Experts of a small language model.
Size: 9 layers, width 160, vocabulary 2048, 49.1M parameters.
Below are experts of layer 5 (counted from 0) of a mixture-of-experts language model. Rows are named router (the router's row for the expert) and show model dimensions 0-159. Each number is 500 + 25 x the weight over its row's rms, rounded and kept within 0 to 999. Numbers have three digits each.
After each expert's rows: "comes after" lists some tokens at least twice as common just before its tokens as in all text. This comes from a sample of Wikipedia text that the model never trained on. Tokens count by the router's weight.

# expert 53
router:522550548527498527496486485488529552500550503495482474494526474502517537499513565499488518526515501503485472505467488521507479533518511492495504507521517484485539506456482527521515500505480458520486512493494500504501513501507527532506494444478494469523501463466454521573525485537470497512511522509507496501544517477495502492508498507516525498542502532465564430493529458503487498528456495523484494455506469488526549533502533480517492490482543517486478534530521503482467500476515516
comes after: " |", "k", ":", "d", " −", "g"

# expert 159
router:467464482481497459522476506520510481524537511508510496520461504492519460534522499507520550523508546477478492477436476526537507497492465458505516528499493518537496549482470483536466465544496520479525505514491532491509500453499513510546486469482496466502472502466510517517537497527484483489526523532459509489493520517489458499526515511461532485503473511533461516510460489487544474461501534532455490494531521502470465479502489473497534516538476448472499485505507551489490477513489516
comes after: " C", " c", " G", " B", "C", " D"

# expert 168
router:514501510469488520467489505483476497533491498482503522464482521489472454448515495520537512452487474520484522512490515483525529501483468484468482475525488506472478507471465493475522521559535494481530470553460524531566471500547531519486469504500484509510501521507526544470511479502492508439511523542480503465490479516484522488456516524545498470505513504452514534470546487511488479507516512461507480529467523522510482493501464530528497508516467489550521514469490474464488520487487501
comes after: ".", "\n", " |", "==", ")", "\""

# expert 87
router:466529471538502474491436466472442513501547478485529478521478510520524499537530529522508491445537516510508527545541529445481484526468546473479522467458468541540495501498505510495480495515485487491497492523482494492487496507528550477519543535517499498515494522483487491462509497543469448520506452481512474486480498515503489515472474502486547469485514491498503485530501483507489501500511482470493477456554503527534481484488479449501487492503546487501507476478502506496485524467516478
comes after: "\n", " Le", " G", " Jo", " La", " Li"

# expert 111
router:494520508540541494483524484485504502481498490502501521500467457536490502445486472502474511505471482511465463503482474520533473465489508486483546463535490449478496475490496472474542464471486508482495482522490534556510488512477478496509482487469472471519517520547479507526468546474492507459500473516494528547492465506540540494536502503495497510478505526476522554419508478523487491522542463522499488481471474449523479489512506454482516494518475525492492474483473514498531487498518515
comes after: " the", " 19", "20", " The", " first", " in"

# expert 73
router:520527507550525498557504531507494495466487499518517522485506546469514480528516491508546486520461504514522464524482479541493530488455492504514516484500499519526521506534509479541492500551543496522515535525526500497555559467547499499493460491527511492484475510479482505479516484490504524504489507492507512470516550536519528478502489522485471579517480475521492527470534504482492490473492489475475521523506465475449503514519441458528507526480532454498520513523511475480534486497504509
comes after: "s", "ed", ",", "ation", " such", "ing"

# expert 39
router:474500511496475506473493457487519497500491463542507562494476458492498511517496500513517503469492509484509540504458517512523515506516471463471464497525481484509483503532446464469469470526497541459499458477477464492559523487456486485526524491491502464519510512480487524455476491490468493512499492517483550466487484531546485463472479484502517474527493511495518536464537536493473509475458512517472522535488479554514498518463508500536545508530502453487514499519502525458532495480487508
comes after: "\n", "s", "\"", " 2002", "ation", "es"

# expert 117
router:478475508555512513520495514500483483471481523456514485506516491555453496546503501493517519508566478485480543450477505526522484495491513508486480534434482495507532539471497499531432540506472540460521482524539482480515540472448464488499532461504485470510490506460498497536496514511499529480461522482509503494464491497488460525490511523497497467489466532532502533520473487500523489505501504515481477517502533491486465515488531524487510468505479528524491460516538512490518486535481521
comes after: " D", " d", "D", " de", "d", " a"

# expert 105
router:507531534524494443505529494517497488491496541535505479501502457495491493468484496523487489543544489499508492492504444531522479514464508471507497492518496469469556477499472515496517454490514508509559459500441530521498475501550545502497501508465512504499495503513509524521479534484523501516563512555490513524505547496551492459518518509531497531514530475460504498455490495517538540498543474530530478467475484501508480514526518511502498469522483534456482495536479498510516510495482531
comes after: "-", " |", "==", "===", "|", ":"

# expert 178
router:568491455489496497487513470501470505533499478502520470461504536492498517545508495545488480482525512552534519475531506515516497503517503496469438451500465478505524542505523523522488469527506496509485495483529474472525525536490519524472519522493479453552489453505508503500464512537496516486507494521513483526495515518524453520461506485485512476455509530492510467517477500520481554487474501532517496492478523480468467540480515495488469459514522544560466488497537467479499511487493514
comes after: "z", "th", "an", "en", "in", "ill"

# expert 167
router:475454526483516459500463496522513464475512534496484465462519482488541470505496522488466522486536544477510476482461490496522500464515485504508499503505515532511480527475508473522513482525485498509516493502449521502486497478511527570518488469529494489466524477470492532544547522504501460487542485472454504462465520530520481481537533459503515545476440462476494531516459489495529506498464520505495509531512524457509506511474499477495529523476477544499481460460495487518497504486507477
comes after: " C", " c", "c", " Car", "C", " car"

# expert 132
router:504491508540467513549528515502475498427510484513519495516529535499498509515535470508540491523476474503489460523524521510517513491486464521520520481507480480518498493511476504501477504545520490516503531501513487514531532514501464491552459483513492557485487461490526504470532443496480542466511528528502458481484475499539555502501510552498496508527496480516508535433537557463515497509491490475516462513505468508457504528532466482504465488479549464504504515504513513494531514511505499
comes after: "ed", "s", "ing", "ation", "ated", " part"

# expert 13
router:482483470517506475548496505502483543531486527498511536468452498492517496518511458499507522537468512471462508536456485522519501528529498515523524533490481461502491487460506460491492520553510528480494485547506490472501525470466456510494503485500484476489463493464491506520502502522534506487488522476509467527492490557522497490507528521467481499459457518513496533497471484518478515515481527542471551503547555487483499512524515496493502490532471515519494517473534484548458444459529485
comes after: " f", " b", " B", "t", " F", " st"

# expert 70
router:479525482508530526486498500474529505559524542482522453519447541474446461461483486525504527468472490480514529496496505517527495522523470505491505506545490497510479485475470537457468436530483470477479509509513466512525486461474475492494490461487469496503525486551512528525513521518492487465527479491491479484515505531504474484454488477527518521524517551500492493525486525484503510536471452492541525479512520495461486491536539481498477508486485471519522521472492512475501448485488524
comes after: " the", " a", " The", " that", " his", " first"

# expert 61
router:481515472483503508470515489484495472519496478469466525466524485515501509540482509539481451531512510498527520479528513518464480515473495499505460477512533488525493534489501511495505494487483448495509496526507476495475485501501534500461418524520550495470476495502491455483472503544446500476509463492536473488504472500495438545477486473495442525478526538478561516521505467552510488477497463500458510517495518476477466501483493532448489498503505468517485498479511504528517497494538510
comes after: "y", "n", "en", "d", " Y", "na"

# expert 110
router:503497473475494545481510515514502541503463485480503482493483507539453487451449437484489473461487528482492523533475507537514548471497500502511498514476452512487504490505542527440472537461493533464529499491514463494526496506517491450520492500496537482489535550525496482524506509492508508503509488458471498487517493502489481496518533527481481515540499523554472458488504547479483490508514489462478498512557489504480526455514457521514502485468513506482534518483518482526493470490547496
comes after: " the", " and", " as", " to", " was", " his"

# expert 175
router:548499491483523526476521541504530479484469531530503503493524485514503536530508535520459494503495517495470495489488466532499554501516512505517478481472509507516479536504546498558471497544520467538514560517519520504525549493481462519496527492508474495462505488495460512557534472532478529497515489466485548519466496525472487508516510515501465493468512508506534473535520525508502523498482533507487531506486515465490471527461541538485507504516543500508421496507510481514497479498465529
comes after: "d", "t", "st", "b", "p", "n"

# expert 51
router:480474498511485543503491471532481533476445473477509510505483534489496470493521469499508532463468522454494461484538509524518543510509532512552550507511521499523473501510529465479510514503540520501485520479549471517468505487530509469486514479502473459515502517517541511542501504529465502466492494477474526525529513469534490512487486509481514532502497511521463532500458473448501489480511546505480503542499534498463504499512452484487517539496464508486522493524527486535442490528522455
comes after: " the", " \"", " and", " a", ",", " The"

# expert 28
router:520482486549464477503484484472521498507528512517517512517440452487474461525481524505493521484467481507531513489502484496533469513480535516479459471512516484519484501490532515499523453524449530470496501517508496520555479510480549454520528499457457544505500524519491476490506519502497485516498526525490480482503489510555507531468462471525540492472531488511442517520492522493509515497470517514511485530566482498494495477510538511481476505531500501534508503504455491446514459462475479
comes after: " the", ",", " of", " in", " and", ":"

# expert 141
router:528488486501508524492505467480505530468482463473515531471494528456504468517541536535480492475489482507510470513482502494493493545442505495481499492479496525537513516552480519512496510499519500466490493513533498491520497494495504463483512480531490474508440505504487485469495498531491487487531524519481545523501496540533503512433467490466505557531492524515459538508523486478522456481496524485499486508510483527471476466498495469514465553456481464525540544522471518515548454531519490
comes after: ",", " and", ".", " but", " well", " or"

# expert 189
router:492504455491501497469492487498517529531505515476519510511475547541480495466478509523470484480494468477417484498482487484518484538570517517461530517512502495502474514511514529473478492497511506474474446529544485508455476467482505511467535481528489510531499500477499487496471524539486505509519515498468522466480504466505480485478515510499512478519519496490471534526481513484520458525481487457466482500506531520495498487528475561555524546482506450489524472499476475489554522512482467
comes after: " |", ",", ":", " and", ";", " 0"

# expert 140
router:462513531504534518432493507503493545496489473486486510490476500523474462514478495514507500456506533488504538543492507484496508552528545518499461492498480456508457488525466480444476488489518547472524453554478500477530471493470481488493523486465498466540529509492470512509459472475473501516497507527478533462486485491528483456480495498497519488477520521482524539502502524484470477551484489467499526535481498519534471515500483507533535523515490478497551480492464510514544514481491515
comes after: "s", "\n", ".", "\"", "es", "ation"

# expert 123
router:487530473479491552497511521485485484514444470515534472503479523488471500503470510495509479486506515492516539463507542544494562501451490467533517460537496485496505478525456501511489472526472525499496524523514467471534519498499512449485514485461499506472509537513460531503500521450502493493521477498488466516537498520478456491474522447532504509527517535551488506475483493449523520548471452472481506524535516459518497489521529477498499489448531497501487528498482489501498519504534503
comes after: " the", " a", " and", " an", " his", " to"

# expert 119
router:499458504452505473485517518499495511478482479530524512526462488500457505516533486515519484534532509457511472501475486489517469477470497476506507554550464542499507489529458473478498478451508519465526426517444509508499501532497535458522506543519523498479508498535513499549477509482495491530539452501539483500520510468491482510521530507495512489493506501497513481516462495464531489516490498496506457506502494485467439540513511521516487474487502509467471516523450548473475508491467503
comes after: " O", " (", " |", " F", " I", " T"

# expert 76
router:508540458505493488529479503523514529494458533479505520470465514530465484541525479492525475521503513518499530477524546517487493526493530487512467488500498508548470492466445492501451503497484526461539441516549490480479486488476509494494548552499522515522481493484514456501471512471518459468480482543521467479500478492519497480469540474513511475498483522518501491473472533481500477476498471534524503534526533508495494450528510499450489462531448479466486516476489504510521484478482507
comes after: " F", " L", " to", " his", " Th", "L"

# expert 129
router:507523529531498509521489493552506520433540520476498485475481524497489483495449513488530447451469510537476477517477484495481501496521560490529493543511482484482490513523505459467495511466457477471503457490466473468495471479481486533491493450523522520509472489461495486506473471513522474521488518520494493477551525514540511476521476495540517501532481516502539498465544513504502488506497533515488466471514462543531509547496504494531522469515500502496493476542526477538530512522496489
comes after: " |", ".", "%", " were", " with", " population"

# expert 121
router:506524551497500509544511502485529498491529532504469507489500441460481518475544516495480520556495523520522517473484460542491523544517526474504531542488504536492550520505469563484513505512461488504481498504459538530514506504471496491516513453459536498502499516481515501505496506497462477492485539506518522517547500512521480439536540524505472533531499487452497473511479470503488504504508536556502499457508460492521534532509490507498474479505488478470502494497486467458479500485478520
comes after: "-", ":", "•", " C", " P", "=="

# expert 118
router:510522525501480473541512467498534483488508518530506558494493494530468514486526520508484480538487505503529528505507468533502507507470542498535521510479499510540523506492468547479538506529494503524559508476445488509513492480497486446512499488458553525506489513492538513488522510496490486503543545528494488509505501474549505450492558507499514510553506477442464463458492497491527488516526526521493483512514477505499459492522489526481459460493518502453522537447481497477494502484483498
comes after: "-", "\n", "==", " (", " was", " and"

# expert 80
router:502513467475510460451458505546502468509508521508451482493466520509505456524504518507514535504518500486474527507482541491493500487533546505483486471487485465527487513471517488507501449491504462503522502502523510478480470473528491512477522517504495478531499513442537517483542530483546547502500466462478497465475485487473480515473497503461522470538455495476486529527454511480519520449539536517528516464520522500499513475502488495534492520480454547500503471453528530505485522523516482
comes after: " H", " C", " R", " S", "c", " G"

# expert 160
router:512496503502497526466518456439539550517515528490512527501498500500490461514461544510506523473510519482504477513474491524528498527489484512476509503496505458504457505497482481486520500529477531508497488523526498518478480522452565526557490493475491528544516521522485504499544502513494504511530490504463516449543532484506500547512475473516556472529505511475476504529511508466520480491538438501487471497527507526503501474516469539484498536483511499514523479544511462468531456497461479
comes after: " the", " of", ",", " in", " and", " to"

# expert 88
router:473522490495508524456473482472536530516511529457479499485484510519509503513494540525485527482465460464460505525485510501490459517550481532469510533504510525521483493524499528511470488495479541488429455518524498553459462481471544496528519475491490504504491503525500493464491543502491497528471524503500521448532507459500486491513473505482516495480465495510476497513472501470500489521532510509518503455462494524482501491506506471489497533507453506506538469536485453449453472467472518
comes after: " of", ".", " in", ",", " at", " to"

# expert 101
router:495460489533512495467470495497471461461478488477504491475539508494505538497481510526538478528509483481546521486530570503440528495479516542502495503471512507472493514458511503521525545520496475509506503524529510532514474533472512518484506513517474500484507522453533523560511512446448491479479458441553513515524499509530512525504468497483494482463472477518528518484460549481487483501473521474503521499477508490519477525506496523495507465475472553481494491508512486536501533512506508
comes after: "e", "le", "ra", "ne", "k", "re"

# expert 148
router:515512489505491516538531521499526537466474538467503502514530544515508486501499524471506463491461481530465464519494513518468475482520475519508505514454512514529461485514481515513468480520493498498492505502543474524518518471515491464502484498511499505503476426521501527447555434473537496540531510515472469478457537482524485487516479493487503480501529465501491461508526516472514493459530474476529458513484485479487520504506521446470459539497463510525505498505472527479504465495463522
comes after: " of", " in", " to", " for", " with", "'"